From a checkpoint of a small mixture-of-experts model trained on Wikipedia.
Size: 9 layers, width 256, vocabulary 8192, 25.1M parameters.
Training: a variant of Muon for the experts, 394M tokens, 6760 steps.
Below are experts of layer 5 (counted from 0) of a mixture-of-experts language model. Rows are named router (the router's row for the expert), up (a neuron's input weights, with its number) and show model dimensions 0-127. Each number is 128 + 32 x the weight over its row's rms, rounded and kept within 0 to 255. Numbers have three digits each.
After each expert's rows: "gets" lists some tokens that make up at least twice as much of what it gets as of all text. This comes from a sample of Wikipedia text that the model never trained on. Tokens count by the router's weight.

# expert 5
router:190095093075130162120120108137089172073078123069159184162212116168151135083096161116097184180120062105141131182107120121175117077112134153122168150134125141107119151151091186072125129125140154165118117149143141128111146125114093129105080106091078154168106120149130129156137109155141145106132137167123155075141105184141134135142146094055067096125123110128122130135132149143150085183139
up18:107140097107171135146110180118161139151103113130150137110077061111118178081149154080112050128117115106085121067139190112047114131090093122128090166133094168081139105109101076068130124121179116194115150171115092130131123084111153193086142090119141104120072126114168144154119079136130169175144089110096112101144134121155116108157092165113146111058107058136105108194129149132127111150130
up19:077148129122098126244164127082130154126128180137085111119126135128176157121123085102139160121132092146088117108107131098160127101124137147092123115148085133099140064158122133119138110102104085078120144124117088147103138150126131149096134081076130150111123120167147070137076137130061087159156129116087104128117140154139126128126196157107112143113162109158097098164163124129075152124176
up20:124084116154083133151121064148100099103094103149108110122094096076149111124103166064151166137106122126099163174135112122102124110089123099155151126123207092146145095143148150137117097084113127148127185112112107161101157115146192086121106159054123161128147165154144138138128080115132100167158158207141062143154142113181173085169172107089027153082187062169132170143131085198096143090115
up21:134148158034144091121175162123196138061161130085103135096116167093182183072190149152172117109142140157142155104137114152107157182121140124173131141127139193061164105148161156101154116100084115118108116105106082121118131088088084177126123097177132161084129140118118098153116166108109159152101142140162153146119154117138170095169122066129117180105110133107103086134136096123121162120093
up22:171150070075139101080163104137153127139121119127131113130107136134155132138117131167159136089160131149106067110069135127129113119122152134151077087132124139149099159180116178107135121152113092125129178179182101127079159169114075131142113140136114141148166098116150198059096106162138076121135060145152070136145087143158097141102130079147174173133098104149164147184170094187170119097025
up23:139106126141156135152140160153113098140134100122169104124123127134103104154128099077124079170161081149167127095141132129113147104169114173150137159112137163140124130123124154092147152076087156041117080174158125142053131151111177195145096112160094098136164101142079097131109077098113116138145227090131123120097164131127107065109135095134062083139138075099186213133130095133092153160085
up24:125091137088167172133131132147153128118098133145122190099127101149111137082137091077153108209026157124080165120126138119089101133150169169112058148124085095113142119158146117130102113132128111082106137178036166070148114143124081050132146124123124074196122090134118126088090067131139146121107183132138141180135165122110147123113152118136169099131101086150188170141168139159143110193091
up25:144151164109098141126088129024098170111114143102112148141125113158174139111124095153179190092153159117141122123118081115098123118136101186081131132150128156180146187116131120145186130083163077164089077077095107198104160203078110161161129097138143104157045148171121126189136137094095145158162117098156142115112157120154151149094150168100114156169073118170109146063129077109138072098136
up26:105102089112171149072160106103157177110145137140117103146117131131097190088118081108136114117122102081095122156081123145108147142177151103043098194087109125218107167125064194125086207093106151137127099153105162144139117139139067099144161174116109115058129100116172130150100158068167105074115107084118138124171100139162159050133171136079106151090106106157121150124144072141194088131151
up27:152146122076155150111154125067090115076156092163107126122123164101157099118142130091120095110058123141106102126057129153130127103134172209144110205110141114090164128076083081101104123105169148109130170143149132130127151160097149126060080122129126172123120131155169096082125127133144127083179162139140105127074112154152132069154162143153152114121164188130154082109190161111129106172169
up28:172108133183114176103176095085130164051100114080127132128181082100143131070095096127119146089093143141108186157154117191161116181161088118142172172081094094100085164105153158121107136155160085173150090135146123130178104096131108159093135098123109109133117141217084132188127108118158136185167107116086103125072090113124131153154157095156149102146188106125128138118124110139134141123100
up29:132095124100173193132147166082090156095110066122123120135134132121178077178150128116141152105114156150098112132132108084126055174104164104142156165111053113135165178082178102094099095146088115151118106166160104145125200172099128135197116094151165119106125168065095092124137116150122129176162144135101120189107152080152128128147083108125157103158123193120126131136192099120130130135071
up30:152138099123170073153107071138103125091183126100037099107079124112122100133168159163088100203162134097161107134188182104128056136104112147147135092145165149175163121170098109126178115136135123075158125150129164092086114145157052131176089128072128122112148149160182119103097130217163121134168172108148108172116195173156131099150137171135121082156141096165074112110088094156118113108134
up31:201086136174112118122140143138129150087197164153203113151147128135151124143177193106136117167188163163111175096150170118173115184121137098166105133069158140152129130160069127105182132095167132159166039128085141111103104112126109115116193112126127162077123163140082115111077143162153115116164094083167122073122180124134097127163147182134111062146139081158127105138142118141135158141069
up32:109188040101183102159102139136127100132093165068085091107127136135095111147132187089195176071135144131142132139172114113131138139072131142141143137121129117179139088147137154104117122201096115158150113147125141146156069143129087085141169089136149121129143144175137169093117090133133155052152119106096157117122149137132096185085114095148104116121128103123106111108121087099138046133118
up33:110087146129093099122129152118150114131116104081137153136168068150095168145151092102080070127144133168084108138130107137119154112129118083140202034127110151147165064088115105175144169138131101136045138120127141185133136153148070094129109119178151173155176161129130153135137134124150107158152056131117093185173113085097171195102115107123111108138118124171088124146134139206144046149128
gets: " of", "0", " in", "2", " at", " by"

# expert 3
router:134134173125159147159114140059161120135137160063120197115137188173118155143127143137172129158089216130146150071162175139145073105083123128144170133103171131167125100157147101135039176098111117163056070106200204167135161150083115111143117130136107144145139169153132092105084109089118173109139106099160071070163110142085132132069130170165120064157128141115185107155097144131103164143187
up18:164142096131158099139087113146090094106166070176142136104126114159140121178080087122093110166124081074193125113160186101149120135141115140096143130129139106107145137166185118180133175142077148131199163170118137142079169096126112090119108145125188212154089093118073144144169150160143168139123124080121127181101150138109108141163157137138186209143104147111173107116168183100155155148136
up19:082147130159194128129115132108085115176182115096157166155134081161109139134144167133187105107183153144088158124119102053113101131123145082101173136150139120123105155158193071141118112148105156078143055141133188099151222102091119133148164160095154107064153201115084118140168096086111163094107096146108154156109109109190127078138074163079113093116100148098136104164101163098116078092148
up20:170089125125113183150174157143074173076046143128155097153132120122131140178129088116111072053166064092146140129138142126142128114115129127116152067169138074123142135116078114125202132217120186144143166070089133136149118129108080186154110124159099145112107132121113118090085146148076161135103098136144140122085102133114133177123138133088103091150195100115121109113173166163100183172121
up21:154150120089128107143103131131091148104132126144165130103177204135136129126160100131139150163134161076132094162153076126166096139189154128061190091126146097094118119093108106081085134110153083171135142143155117109138071143150200145190162069129164098160137122159162150134078097176151101126166156112122055134076089141170128149125136050093165130159108079120138173186161120107165198091142
up22:111088162166116135070159137106126094115124158156129140113099135161053119087171109119155099137137141110108138092124125094168111096141183170101115114076209117157106077121063143137113120131115115132133129125129092093184154170153127119098117073072146098101127106168101099196197161110121161145067152151083101093148091179134134124153139161128133141115091056116091103140154138119196130087174
up23:122127134143174121105164202152147088076144093158109119091137112121109176077135174078138083093090111157092149152064092136142153151127155170131085171163112105143099101131150099120108152129167129137133159128138155109115076146148151102111062093132148128139085153136093113143107146106173194060160156160182117104111046105057139137116186122156117134159146137108152165131128127143083117173158
up24:092162118128113135139131131091100129108165058206142082190081093122131165100153122179046100109069134122145095101126146149152168166154126070117084166093116132100084139149097178122117127080175145093131119090093181112126135130105156174127165119128173099123150146181125131167164134110117123101151151073177131100174102146124107162140146140126150188123120156146085118136140087142143083111071
up25:131106174179109148132087113190184197140117080099126101090080101119137108142127139121102122118166160140113119101093116142118123088154128105147119063135156135153180169120163137137173126123168116108166141072114133118148137128111131080163120096152192102069147165171078149092151134133133079092119111121105152153075143084101176074135101117139144140164147097197070096133115111139158116130152
up26:134153130140140153126182050100128128093070075130124119106127060103119069124145085101118140186120100122153128125128076192155068159184124149123109132165165171073061127140140156123125128134178112090102135163148113068126182193125075106162137094134138200121187125099140121132131148170110099096138082167144125133126141161079148167124088157104146122132108169128101086059083149138112121124088
up27:047068156108172178103087101138104119081107094169082115137115149179125207079098146155170128138146126147178117057160148114176102145128121145156156137159146120113156107164115114086084178163124175083137135117183125163121087071184165142104118103128166097119139183119221114102173130108113101161101150132045104094085122182142089097151131095135118153130082164192146115125132153090137108161123
up28:190102084144157162124133098140113177162163161166155138167090142150111070157134163142086135140109169110111153096115079128071111172151119165140100146152072134175120114127114133143108122102139093116215141112130150147150065071081112146133162122153138210080120071086098129162137068104128091155125145101144148087108111128137084056114088114106146131155050160129169078156111151137133095169132
up29:145146115106082088155110071094146105211178142173070057119133109090128157090183161117116094114102141146096204141166068147157135169136089092094141124121126113191070172193092095088086175132110133131126151096118110153148120160065114128099049127116115104087099114070098134105148137056124151115186161139124123169182093145116084139144182116122090168102126121131144082090143159146126179155164
up30:119072089106165091080092123103148095076110146141130118135133147129114145152134161119096147168173115120109135101059164150119102098102122133083095091106137161115147103115117114173161084188138115110123077157140125137131107148130130147089120149144192085077146161105124102129166156151102152129096104095109009186168148112137113139194166133129131099137148156130110066126143133230181103123092
up31:162118103078185033121136077099103102124108140111123122127121108087104113152116122108173110104115125113153126137149105181166111136078142085173103093119102098074143167129089075134202094150219106092129062110131148168117149136181115131114158127084093114162141112072178092160109117138156128103133192137183128132143114148106162113157209148149129101128080130198152158138167140126161101161204
up32:099131140148097123096156091122102157137126135091073177196182066110167036192130183232160132114141100075118130168108120108194143162102096125118068107156180152107147114152154101082165147188112120165170115109152183084138119128135110140108116075144095131090136104181112093101167135122182146169142131082130132108126144130145157127135161161135159142088155147113159101104174124176113064117118
up33:168099181155074119101115186115138136112128123148123104114083100178064153123094123106154137117120096112131158119128200131113079126121105113085122114103183116164093107122087153133160119140117064132108087073157151156065139127134116151133114131125122088112085181110169176120078107066135131122118164109126101095077130131160129109133136120099129102089111146095152085081177079172154169153123
gets: " ", " |", "9", ":", "|", " to"

# expert 0
router:069123117151108181112119075221134093168105116179122132085102085085136133111116113106140082181091154096115079089106133079211168187155133101099124098172114110131055082152139114093197112124113177098128135140113101119125121116149117117083117136126186070095132141160120170087178080130091121161037162135104151197142165127141164133142149101126140191156148124139083133116157068107171135060122
up6:140095142170074131175113126115097077082176153152073132126097049062140111114103157138103125115116148053123131107135205128150114164113104109139126192132156125103097150069100110097197116060134095060119142146097125083194118133162142113123115118141149157161125164141111121076144104146102062126054151184129095139181135122149130135119167133149103135157137078091112131187068148143101146131153
up7:129221051116062148097113158101115131150146161136110124147101115111114111152108077154092147133105184136135120092149141106163151119099110095171109052107165072185148093122136071108131097112138123145047066063144085132118114131159170146111117130127152164127086168137113072107108137091146122071089131129151136169106133152154112075122147129148089087125154153152197146129083135113158133144133
up8:053116121130127150153167106127129091104080083116144142143146147124087139139130151117104131121102112137150124138129078130054159131134162117098141055105131068091141089143171084168112126146212115200082118183091137106089112074117098116157130141097075177062135150103135082104168100141163101109092125141106142105165071118169115149081174111067128117168181146074100165130147173144179082117124
up9:171117089095085123205147191195100160159101112120091118077110159088088140129164163102133157110203136143146182096125148150110159090181135084079152097144084149123161133096085154080119156139148133152172091115175093073127135106136094149129151150097116119146112133108145132125151129168152095131148154117079131150122125126159149123129094150184119051130106108124172138206131168104102145146079
up10:108128135122073169105153123145112167126115117133074134144155164130103113098115148164135107103153107104138183111106117146162113142105069104109147114121129098146156200174100072121078085121117153112109153114136130086163141141140122202117167143107157135135101113038156080153112109120105135097139144114111133117088165097071123200092184157082109174116118103132107190110090183062125109147141
up11:130103153139130137133135110196040135115084122139128099109158129142132120150119137104147108148118140134172134167161123133161139113126118113145096146128140112133067105108160175101150064116149133117086156158135115097152190120132107147187140162150120151150105158130093094149097165098092115089153096125131112089090097130132210118204154123169123141137076129083151178146057154079094177143146
up12:123106119095079157198120129099125091139097104164104099160143174161111122079138146081143081156124116130136163110203134038127157108157170060136148079152148148130129143135156149113124119079131095057143123149101128116091180181073110097101150116198063127160106078164062131110104109076139127197164169135090132114135115085169173136105112100126140121143152136144148137108175109121111074154146
up13:088010104051147202150089131138122007106191106149119138141132123107089129092069213125149157116116168151135113155195063111098109127139103111105146115081125120140122112177085196120174105114108087133135173168149103171099103160145132137087087090121090124172136126165156117157147092095146110138178095149123111149099086093089158107075168130130135114138153147136131068170121147066129088182104
up14:152144118149161120125133126107186137217131055129081130136131116139133138072166165127113154156169154135168054061135152114126123115031118105135154146114120126155118192086110158129083100145101164133113150070128094140124164204113181193155120168065130112138104134097138157157110087094138116107169152073152102140178127182124115125115119125132145156183150116106147189132072078136168145144120
up15:133078138062117136145113111157117130119138162124095163091178158060087139112066102094107102074113174079105145152137102120125037179139089158100116084128147138196161163139138148181091125090119106075110104107162129102131192189166140198102107061158148153118128112105124178173103068046105137094100110079114116163100065099118155113133211111137062183091099099090119166130152105141177126117121
up16:090090107169094150122135148098174142124161088091112133126143082114143146112153120152082099116088035150065167101126175132133070144143096151161151159068124089082166071126106136133117135036098120140100103158099078159113098120115122130082131154089078098179202150128115108108228092094168177153116153095127146087138158152078158105128097110148133109114079147142099136126130144081096146101133
up17:083076109137119129130106101145103088140112101148096101110118119152200103113135099105159158111141179121157159104102122076131124155162138114097130178101121182141150125042181196097147081145169127133133155135137065144159122161134097153117092108090083090185082094170107072136123124118107149091113134194085133112111115081132147138118121123075142099145146167140162092134102137168162095094137
up18:068127131142140182193106119185136097122134180116137151122162089093110115115146134120137145124153126162135116096084101091129120099097070128128125135207186163097116043096169101131136078136116123159192122182147094123077157131084146125103141114170141154118113113132166078123183176112112142183058162110151176094153161128099098157118178091156131166125074146127125094076081127089095062111158
up19:172198153159124176157154071177124098142108070154121109145090123163106166133125133125150171148127145174086110108107104180165056119114155139160102100100150080093132150104098094129139092092123118164186128123144104141080164164138123104164117095134115159148111095156134132156065115162172089143144157130096131142090142137099110077089124121187128192169106052124173160112085084212080076141103
up20:141111141168138150138043087133137130130141093051102143136118142128105116128162125168137101125113149062150190110125164100106132074096147195134113117114076152117091105143101088119160133134191132144114083162162096136087140134158125134126145120106124140118054167117137130094131147100108157210140138093169217106155108130149119124165164169090098173140137145109100131133150147063188089111101
up21:110149130133133148148205153099116067131168082124153181128173208081118111153071151154135121086124135079097134060140148148076131121144089051139123098182080096124138090133173144128170127139182166075089172186136098105108122142093037189120135121132118112153166121193178129111125140085088141195115090184151143077104125127132117149114115100119142117151095099091142094162074109105134104132118
gets: "1", "o", "a", "i", "y", "e"

# expert 1
router:143170127154114128076139122095164096103153127152154072206163119120151090110152128129107100122185117183144114091086075129127083105107141098132152104066110146156174156109104122103154123181111165115109179110084113138132134138144183170062133179141176089109156111111113170183139083173140184149115138121143104115119087140172066107130183163103180224126115127149119152140153124118142177111129
up18:160073142152088151099097151142127134185140168123103135148109103119094138118151162088156184122172131102146143173091126145104126160061107170164140108102110143142140156112154144178125068117152110139115080112079156170117051127088079137097102171178139161145130121104119125140084145092076160146163146158120130158101205111138131084155151135098207089107119178097188114158106146136121118143137
up19:119116150111091063156071121086118138136125159159162110142145132113162095135129118099094152154177061087124155136116068146057148121118140130059148115147108124114100152152178129155132135142100093115110118057147171112090176092140122158127085173088157160119120155159171169122135096164136147191164091126139128076159129117185204124130126107112114126104137114172095134129124144106121107100111
up20:136112102113099135066137099149114148139170097140108115165100154106111077112064125145133125091107182199190163073085106181123182131100100144117133170083132127194145119121081153131167154136089155108116151119100161109103157113116150113108137093177173151154147189202097101152139123121176087149097152124136072123143149130142147116154131167063104170074107154164075185106123102037096135186129
up21:165104112076154088126188131152137170132139126170177161102137160110147157044126162091139060108164092154137204116189133134197130173123140168144145156099159147117164096129126162104158070115111109149219092113137179112146150109157100095141174157076143104095205088178152111190150101072167116117083123148085164107185145124119126131115133122115189134126194093115165128110073098150154105180107
up22:083109112079161090058182145192163136156144137093127163100123144157154146125103157145130121143124164075091148142076103143075137106126225104173100101181129149131107170111092135137107129103111069113131129121132117115117128147126052185147092104154161088070162166162200153153141155154129120087099184134093069165141091148079054095153139137147077111177173095142122124086115148108150089087054
up23:095145149126150134098167132088119120183156215133106128078149140132176099119078157126106112130124131090148157133138100066121135168120116080145113146172138114145096176118129126129131105113117100122125120118199086173170120095183150140135094035109143109168127146069133123136178127058122129065098142075178198093129118061070142145132171122127100090135097106152148099132132164148085104120143
up24:139148174059115101119048104189161145137154100170176147190155162072103094162092118125074140148066157182136123177153164133116164146119095122132119157093094120082186125139115139087124119166082104149153135169118143171097155082148136138166151125081181124208143152108114111083105126118081072129129161111157104126190104153092081096109104139127129146090172135099122120131147142154118152124123
up25:119109118136107112100101135111161136145161104127145092100101111113202157138115167136103130122181124104101180129145060088125130178052078107112116131111174130169084112109157102088139108115094113136089115098061073096142132130096134133199151181139111133080161100173115197152087136134133189123100112153172169155117089087063101093188108133077143162109099122116153145140131094174140156140142
up26:151156127137168120121113126113098051145138118158105120102199195074098134138096156138134121122183110155122065174140159138186084078129109162110168123108183155204114162127165163092159125123154116108155151182150138139126185131096155159101113139150133128161198149170130138140147178096090148131134183126126117201168053092119183143109097158103150102145167096114152152126144104116163087112081
up27:128113126115136080175098145163071140094116091106185118127103144103117123152153149158100121168115177113146127073133219178116172164156173120188144145103130112159118133102216153143120191086123101137088176163084124102142163133135125129144116197212166069084168114200149127084140133184086095126141102070150113053171150135149114139180135121154146143100169098133153123126151115114146186117106
up28:149111041132130182096118124054153162097107118098140098087072144124128125112145129091133076203121189166162110182145141133189129075101096058150158100149127121141106099123126135167141085122107068138084113105178181140156135118112158149108130124081148097138156096099145179146080149145128138150189142116089058085107099084111115154129081122127074089137132125138170163109080165201145127118156
up29:114129129054128145077119107071121106096105102062098136160128102142135135136098156099131153143112165172126189144112126189099094149126132143088155096126151089137170175100146118073142079107142096149150150163147183092089125103086131144116116138136041100122131093130048112071109151083167106143126141158141130153091127145177106116172063139079161125145143113115129141080085118119091106071133
up30:121159137111108127149091136070138145073123157137095139111129169166088104060107124140069068145111200115124090072106091126084131160146103120146167134063154156168093135126058071144098086166136137150104123127160147167159102164182148152139166136119120149135110119206171154134152137138104170140123130138112177167147207121147155132183140129081142133154105141089180099085124109115124144168133
up31:116127107148134103110156174097111150187203159147079121158088161159102113138115126170133127126107159149211125127132137139115064157160134145139084166116133114140153119096165191123123080158167145136102080111189085098131149168127166138120159099117132107137134100155146152121217109163096161134148171131135086072142149126098170124119133124106133127108144125094025119153137169167164071106117
up32:150105149108107105117125092153102100143146162185084125195153140126136071145166118146096142155135075166086093108146143069166195133108133153105102118161118136142098099123095113115110107133110094170056146174147104117167158148116073181151107134125163100145103142138134102099174129128185122085119151121072072153125112128180050138089098141135162198193089100160091130083173071145070111164141
up33:109096132171089163089122147171164130099140148124187100122098063101130205124113136121124101097135152214168127148106168102119131117183111140157141144128151154117169130112127093189134091117101067114199155117147127145158171198081096118070107173116138109128097146116205156098133095132130109123153141157099203122153094135107127141113121131138099078162146122147127167092114102136150159093119
gets: "s", "%", " —", "ation", " May", "′"

# expert 2
router:164096153116103105190087117157134169138173124130093069063092139169152146110081069153140090108107126123165128136106161204090149154171146134101053158137129111104162149138092160149159060105142124167168106124150130120119131075184119207164171138136133130124115147156148135142144138139183094079182141121080110113093088091132041141139066167068142183148102131167148163108088175124124135112132
up6:124143168120180132157137112097125182111098118149069097172164180141165146093134105114091145101129139154104155098096141110164105126123119170120137106159133133110138099098132125056121072148181099102118136162144179204121143137142110108157120147101116112173063132163144116062125114104145124133131082072142072180098108180103162065094175104200161189112106116168218093165127090116129112163052
up7:034160131160116137136169069138087136121161149141156160124093104100139105162103131186149197118134110111111143149026151127158115119119139152134160133146088134114103194141127152135088182090128096067159063109107112135103088167083107076137066159167142157113109121186064100179150097116160130132111105138107149094174093090175134075134114099099138156110165112087067159144161165140062080119137
up8:172095150166135162096118166118117175103150172121100136161200162112123117114153109110091156083149163125116099130127108181101119166138088174122145144074151099133067118146114116116171148108126131123164152147130158121192120127102128163090086141122126094130087088101222112142180051142147168081135104119141187150109048137099120185129093142126134094125110111243088075179212126166137116119123
up9:139181114144145151075177066178137122127189117184106115140150078160140126112178050097089182092157084121097070135131148112091121149139141165137140126144137171074120148139093143158047117134101116137180139163134122142114088111132148174130123169174201141112159129093162096172072146125128073123117116137163155127135118109080127091191116135108181121176115083169124088137161099093137111132139
up10:063151169203027151118131151129148140153088118111138156054112116166195142118164179143167160157101122194133135109127113154105118129151088176157149152068158077144135156161154081082147161131145155137100195133073092101092159116136137187137155149097111122095159125101090098141108089103064112118156127171171177137164118181156128147101173092151166117101188139138171127179111115133126134153055
up11:177135143193137134154194111112201149110131087109153162159155116167110074182203185118095197134169124168093156149168092094132088147142096109129134122095136082130134083081115215052101192130116045149165161122131119117114124154105179141089139192142133122097109101120174167104145119160160099116062126157151149125170101121124103088130141145120164108126137151121115107119128187113146149116124
up12:138160161094114094103172129128076113114108134114111149150168141143087156143130152139106085138124126148144115076135090088083115104101201171095125119087157137100168122051118140051115117155131112183190137170104164098108131104175095141096224117100158080110145112148103075133110082156157104116179119085089131127125110113100080119113112129110100146076119124117094108120128105122134105127141
up13:162176139128151159055096107049076130097160155134127167110164056145176112136103134091125109150191150114136189091095093118104089162110128122183095115152172133120131188175142117161131109126077153157110141209107164095158157150083111146155166146149157078133159061144128180124147095105119136123068066147121168108139118153069101097132112086133177117151164153103121149126140108041139135151141
up14:129089163139109131083169136107175081102075103134133151114121121112156176097096102140146105135190127175107139129132090166134140094105115092136093167098099189070141065158161122157128174115184128090110151118093120146128171164200136122115169130127059153146123052138102115098111142125107072154181173135138170125130145123131106168117172070142090132130084093202104123124135188122130153145105
up15:141141051180160128191162155128086079186158157172119123167135141114113133115128116083167095091144087103126158180158125124135122135120152159165173122117147173113166135139059127166145096144115131160153130114123114110114134165149182136117106107140049125174146145105108106131104138151106123127160114142129131149040167115080103132137181144128085138108095102106161161139151135112126116133113
up16:162128116119122115116125103131115135188112106156119101057105110136048161129125162128150147125059135150098116207112162081101069094148144120093100182178041141119098156136120092168128156075139143110143119167090108189068152078115082138191155142126106163137113166110131172108088122161078125050150056188151163155107125155112133085134178154121093132095094178128168097124121086150113124136169
up17:199132137128118168150092067168091148115115159098076101145106113126127167183137104174066147188087153123176134108123152136161139093116114107095137148134175104138176133140059173151166162141107182176113148086185097143106150122159061082161065084153117131091064133132110102090090125119130164153146137159088102137111107139041132120138094095108162092069126161151139101155137102119145181154074
up18:086128094129130135096112137137047235150113166170126139109160146171070105137112073141136151115117175154160151071110172120108097168151145148199156122108173120125165100150103117180150119161148081124110120114123140096136087151199118115135107185134148141122155139103161153077088101102166110118109121179184134141124109156164114126128132188165102111163183118139121119109090085074127154098165
up19:139151157074195117106144115145109115138135082160115127108132182112179147117159138078156187104111144104113181124145166182170130117108129119152104097084142127122175124102154114163188145202078130129150090159141106081112156093110112147097154119139131196160162127098127108056172082157116092105085105136116082113160097130082158092100184098139092181084156179162082084134144182156078077125112
up20:129134126111140030144142132110178175163159127167114135121101166151080080127089134078093109122127200144171173110117132112113133198112179162079090093159166137159101162108171125129155157167109164141129129135105126158123076168113149134131075199143077080134136143127125130091132112107130182155150119155170084093123096135101121143083150188155094166121119151156158162141120130111174070106150
up21:179154134109131196134120098104113114191088166178118112176163130133179186151157139112127089135108130079153089189142085115184084172108166127117159095082158132145130150141096117130165146072091121152132096148121125153162139127114054133177121103085106211146135094140136159154140094142111142088139107129075152135105127163099099103171156151124119121185111145144082150140111153095091021115076
gets: " ", "'", " S", " A", "S", " C"

# expert 4
router:142095135095137147113148136099098115170112151104114116226155125157136125109077141171084054088141088159118122166151176157054067150101156092091144152140136105123099135166123080153111182140126097083131067121115136156147161146096154118104167129171118212114136097117121101095119146078133076157113094115162107090143105159089126074133107107148100106112142173099150109144158116146174098123051
up18:166136115067111170110128127136153170136169149183122182157151168131060115124107114129116123117178144153128127057089170141116082143106146169129091066089125138167153150129132125142087155139215115100097119142118165123217107102132122159150138087120101124108128099096107113163081151101138117112195154123139215160131140152121093117133111151161122093138120208142186093108158160130116128125146
up19:177137170093148110123154128120071104133085100146141159163145212165151134111093128143094153107146134110120120086132043074202114122111152113171114110120091117139090119138134152177114156133190122156093074133115105131108138140107116112134143153137119120161123158128161089134133148110146123109154096122128193181173093068109071130106136065132143155182131147146096171094069140194163149119116
up20:136102094092135105140138144128102106117107132156087097143143158129131120168092119171089107153102109176122171173188126105153107109097117089137077117144167079160104122072190119064165123131198167133093155093123105119139136171081140110125140190101160140186164189138117127053053126077206092112078107126064106093126145180133186151114111103175123135118110142084167145105112162133116156128095
up21:117128119136110123148103158164142117120188100125089122108101100108154146137111149102171122167132127052105084166117067156115157119144157148179166100088094121126177134108115103093118132155129129081129113120100166206075069108074138184149126120113180117125165132131171194131146103122099130185132126151101113175158116120164114162155131112132117120102179105131119097120133110095129169176208
up22:101140078178097125142200109119110137136163151131127114089142124100166153086031140082073151137086179133065167066116134188109113113111074076136137165150093160154129134184118133155110136134143153141110074074074193117146167131101121127033183122122174105156131130094149095155136101115164104079097108170172161132114044078167121127151128092181163198121107121078061060178135129069110102079192
up23:174136051133134122139122116118130207153068135145114121108155165177126145124133128091151140156065142080149143091114169101102132158095158107148135141153108151111161140145129136128102099133171105128110130089131098095082165167088106133027095103107145136117180100094091109127127090121108134145103202153173128127171042086131172149075158075157160137156136148089122125121116105119163096191113
up24:129164176137053092147062107127144178123165163156120087139152190160160132147117149082097088098076141147153093114100086167184148098123171093135146116118151143114139134088126121147119120120143148152169168146144130186132082077206107081147097127126130108096126115126123089204154161121152151128093147144122113154129143183151121114165110128119145088159120110114155194195120194134137141137118
up25:109134174074158179139058142108175143156153115148127052090144112119214141083117083203172127145145151115143121126219145102105103064108176077141086177076134127195115188102160114179138153164109142095110147115082152134145148148093114139144173105112159107162151153105132101122153135148141146108097113117115126089176077086090107110076125109141170063091138088120171100150098093040136134084138
up26:146148156157145102107140137189062127096098113164184145134170107067122154158148167177102092078165159105161101146130193099150137147186067177155074173065119128088130131134067090140103088152106137131157128116151134111150182061121117136094157161129210115101131180123139121154117102099112156100155129139180134100155150131070083118116118090126141128134135122178097129100145102136118096109170
up27:106093140180166146142081118125157115156111108110173118100089094121136177083145101131157139155146089096064177095123105115178127144182154119202105115203082193153180161129092085121122080132128166117081145082110117129140121133176063149112147163140088221093061051161106128149143116097159116123123139120125114103179119132148154171147108139132142119131102091141136158150115145094142140148138
up28:130135104098105173193157113129149114106149138085149098093198118088140192157147103130144128080136117135148155180134133104129132154089121123115080070139180089082130127107134115097055131139131096153139097117139174149159132074118154114144135077172132137069071156139111146112134113121118138090072146176144099145136096086135158114123149130186125093131163138129145157115154177056118111142150
up29:086102061146111073155105140078153085077058129198164116114125114068117105142209134174120141148149138072071100090119134074080112130048098121105116103134137167175144071103128148091108072108138113147120234151100116160159096135156093147116089129105116100147159159119084111123205146183092129126134100133115191144122137135157113143141105188121141118168123071160145145134097168103118106095085
up30:173153126122159118142125130078200096122050156126072116068097102144136075173091164140101151159142136151138121156138098085117114167118135125120169111149175098119092197147180139125094132093154114107032143122151210122203070198124142153093111091183149173080136167129172102131168151141129147079135127126122114113151145155147132067114160135124110159166134172105156151123132152131120136084172
up31:129099080125061207111064129154179089119139115142076098130128178124073145123134131143124164112160154125138150145185128065103121107083138108111152154070145154159101156088133149135083148107140147075074128122035107101151131104117135090165129128122081149089138140160140088160093120083163138180105117119121125103089095127130116104082095206066157128151126077145105118095106128182148119146150
up32:129124128067177100107164156117113115153088127124105082135137136149150208186121087116088093163102157101174150160124103143174190096159170170133142091105140109120183117135076132134104138192157105093143155106141113128099173137119128066127105176184147119120124148092133090166150122142113178119143068100098108122130109131110145107133136124110140102095146176168116045161091058182120157066090
up33:146138117134085126099089097160112087186151124121194176107041134118123174133122119174106114110116168076163095111068125127161146088127110069162218131109148145114113127128135095126116098098100165083125127091135141174161026126181130191068142127128182199141189185193115121127046095129163127127103127125147165186105146146152118162136145101138143117129171125069151166078116143127107104120077
gets: "\n", ".", ",", " (", " and", ")"